Below are experts of layer 8 (counted from 0) of a mixture-of-experts language model. Rows are named router (the router's row for the expert), down (a neuron's output weights, with its number) and show model dimensions 0-255. Each number is 50 + 15 x the weight over its row's rms, rounded and kept within 0 to 99.
Before each expert's rows: a language model's description of what the expert responds to; "raises" lists some tokens whose logits its average output raises strongly, later layers aside. This comes from a sample of Wikipedia text that the model never trained on.

# expert 9
Description: Final digits of years and decades (1987, 1990s), opening parentheses before dates, and word-internal pieces like un, ic, oc.
raises: "(", " (", "'s", "r", "D", "E"
router:31 57 42 52 42 65 56 49 68 58 42 21 41 75 91 40 58 70 76 49 51 40 65 49 57 52 69 41 31 83 56 28 50 47 42 27 51 59 51 67 58 52 17 65 69 54 61 58 72 46 47 32 73 55 33 22 61 67 50 31 34 43 64 81 30 62 58 43 27 64 57 32 57 50 59 52 41 53 50 34 25 50 32 38 53 30 43 56 68 26 48 35 39 35 34 55 32 53 63 47 66 60 37 33 48 48 63 64 39 49 85 48 43 55 41 54 45 58 63 30 60 16 09 44 48 35 36 58 42 36 45 57 76 26 24 28 54 53 55 36 42 49 40 55 56 45 45 33 48 47 54 34 75 50 65 86 69 27 52 39 34 48 53 69 57 33 38 47 68 46 39 44 48 53 77 26 51 55 80 30 41 64 63 29 56 38 52 50 54 55 44 61 62 56 30 44 36 67 30 52 45 43 65 53 34 52 26 51 57 43 63 49 51 12 64 72 77 63 50 24 56 83 64 88 76 69 45 51 59 63 65 16 60 67 66 22 70 70 30 56 37 37 69 44 43 59 40 47 51 62 62 59 44 40 46 60
down0:52 38 70 46 42 51 33 61 52 65 57 34 55 70 64 45 29 34 60 43 55 56 58 56 44 64 67 39 39 47 68 28 48 86 61 54 47 49 68 31 25 54 34 22 50 44 52 60 56 52 40 38 58 50 64 72 39 23 60 69 79 34 65 36 40 73 61 67 65 45 56 67 32 48 42 60 71 37 23 43 48 29 44 32 57 27 48 57 50 55 81 48 72 76 37 47 71 59 41 35 37 46 58 36 67 36 49 56 24 63 33 44 23 34 67 67 51 52 54 65 67 21 32 25 36 96 57 56 51 48 65 53 69 63 74 49 54 26 34 53 62 29 48 60 38 50 33 59 25 35 50 18 80 64 42 60 49 68 57 42 57 24 37 81 42 42 39 46 56 18 46 55 82 61 65 48 57 57 54 45 43 58 60 39 51 68 52 55 58 27 66 47 71 64 50 63 65 58 42 43 26 48 45 47 74 55 21 75 34 36 71 72 61 56 46 39 33 73 31 64 45 53 52 55 75 35 53 61 48 56 37 48 41 36 46 55 46 43 86 72 52 77 60 56 32 57 66 59 76 74 30 82 42 70 51 58

# expert 13
Description: Sentence-ending periods and pronouns in quoted or conversational prose (I, he, we, what, how), plus parentheses before unit conversions.
raises: " I", " and", "ies", " &"
router:45 40 38 61 42 53 73 59 61 75 37 52 32 57 59 49 63 69 58 30 38 61 35 25 57 70 39 46 50 55 57 37 64 45 60 30 41 58 57 70 47 66 53 57 68 55 58 65 63 53 40 64 76 50 02 34 42 69 37 15 13 62 53 81 45 40 57 59 28 61 45 43 51 56 51 52 50 74 37 50 56 69 27 61 65 15 44 41 44 76 46 38 36 31 87 18 53 49 66 41 74 58 41 41 60 63 63 34 47 57 48 50 61 48 48 48 54 49 89 18 85 39 53 48 42 59 49 45 49 54 44 43 57 03 49 62 33 55 67 51 59 41 27 56 61 35 55 30 47 51 64 29 44 64 40 54 32 48 58 43 37 54 30 57 65 39 31 39 39 60 46 51 24 59 53 20 88 43 67 73 62 49 71 33 47 56 63 49 64 28 52 68 77 58 41 41 28 52 67 44 56 72 27 53 50 33 55 27 64 38 71 26 55 19 66 63 55 56 51 39 53 65 69 72 67 50 22 49 34 54 64 57 77 58 77 47 60 49 50 69 41 45 48 58 30 50 36 59 49 72 24 70 56 37 52 56
down0:49 30 76 28 45 28 38 53 62 63 53 29 59 39 56 38 42 57 47 69 66 53 30 29 53 40 76 04 42 70 56 35 32 31 43 49 45 67 52 29 37 52 16 44 59 56 37 39 67 48 39 34 72 44 58 63 48 22 70 62 62 63 47 62 32 53 37 46 62 54 43 74 38 32 43 39 73 58 45 25 33 40 61 41 46 56 51 43 61 46 39 02 43 51 22 49 72 48 52 70 63 22 58 60 46 18 31 43 61 48 57 52 08 54 99 53 54 52 41 70 44 44 70 36 28 75 61 43 48 61 46 55 55 67 54 52 16 44 71 53 60 33 44 66 59 70 57 40 32 38 56 58 53 44 51 64 37 60 27 35 54 27 31 57 58 46 65 61 53 30 49 62 52 60 43 85 69 62 65 19 78 49 42 36 60 57 39 52 55 59 83 38 55 46 58 25 46 48 47 39 28 43 64 32 41 39 22 55 40 41 44 66 37 37 46 11 19 51 41 44 47 31 66 27 56 39 60 59 55 68 43 20 43 40 36 46 33 39 64 56 58 41 43 56 60 63 43 45 43 60 40 59 37 48 29 59

# expert 34
Description: General nouns like people, community, players, aircraft, opening quote marks, infobox Status labels, and heading == markers.
raises: "s", "sp", "ric"
router:52 50 28 56 26 56 48 34 78 52 30 28 61 60 81 61 37 68 48 53 57 54 50 46 70 54 63 35 45 80 43 50 63 65 68 36 39 46 28 72 36 52 14 60 77 68 44 71 84 61 56 60 74 43 43 49 45 11 45 44 19 61 50 46 48 49 55 55 37 54 38 32 40 44 62 47 61 49 43 61 57 64 31 31 51 20 37 49 34 29 58 30 50 41 49 40 29 61 45 58 58 56 07 38 67 49 49 58 55 39 52 60 52 43 54 57 46 59 52 19 62 55 04 54 49 46 37 70 56 47 14 50 46 06 39 65 64 54 63 41 54 67 19 49 74 40 49 52 44 74 40 41 12 52 54 61 37 50 43 54 35 65 29 48 37 61 65 33 62 70 52 54 24 34 51 53 74 40 46 46 55 62 56 15 72 52 55 36 74 63 53 51 48 32 61 46 42 33 56 16 49 70 46 54 69 28 47 41 38 51 74 50 62 27 70 95 63 71 55 66 29 37 43 58 46 51 49 57 39 56 49 54 65 45 71 43 57 69 44 51 25 38 62 60 58 63 40 36 47 63 29 61 74 36 56 61
down0:56 30 55 34 42 44 45 56 76 55 26 58 52 52 61 31 53 33 56 56 69 62 47 67 42 47 90 32 54 54 42 39 58 57 53 53 33 73 53 42 33 71 47 23 41 31 45 57 37 40 61 39 56 54 52 41 58 08 76 62 55 61 56 52 60 65 62 43 35 63 38 59 73 40 66 50 61 57 26 60 33 47 66 34 45 06 68 56 68 19 52 32 48 58 39 44 60 48 58 48 62 41 56 63 64 39 54 36 23 68 27 48 34 39 70 72 52 50 60 64 65 33 51 16 52 98 43 63 52 42 58 59 30 56 48 35 30 39 31 62 58 49 44 44 41 71 40 62 28 69 58 36 90 76 43 67 73 46 45 69 64 61 27 54 41 54 35 51 50 68 42 67 88 58 40 53 50 60 78 60 67 57 37 36 38 45 47 66 73 51 82 38 55 21 51 25 77 74 37 71 29 40 74 15 64 40 27 44 57 63 53 63 50 34 42 50 39 56 34 77 35 56 37 52 50 61 37 64 44 65 52 56 67 40 54 49 73 30 64 56 50 66 51 39 56 56 60 38 62 69 26 74 49 36 55 63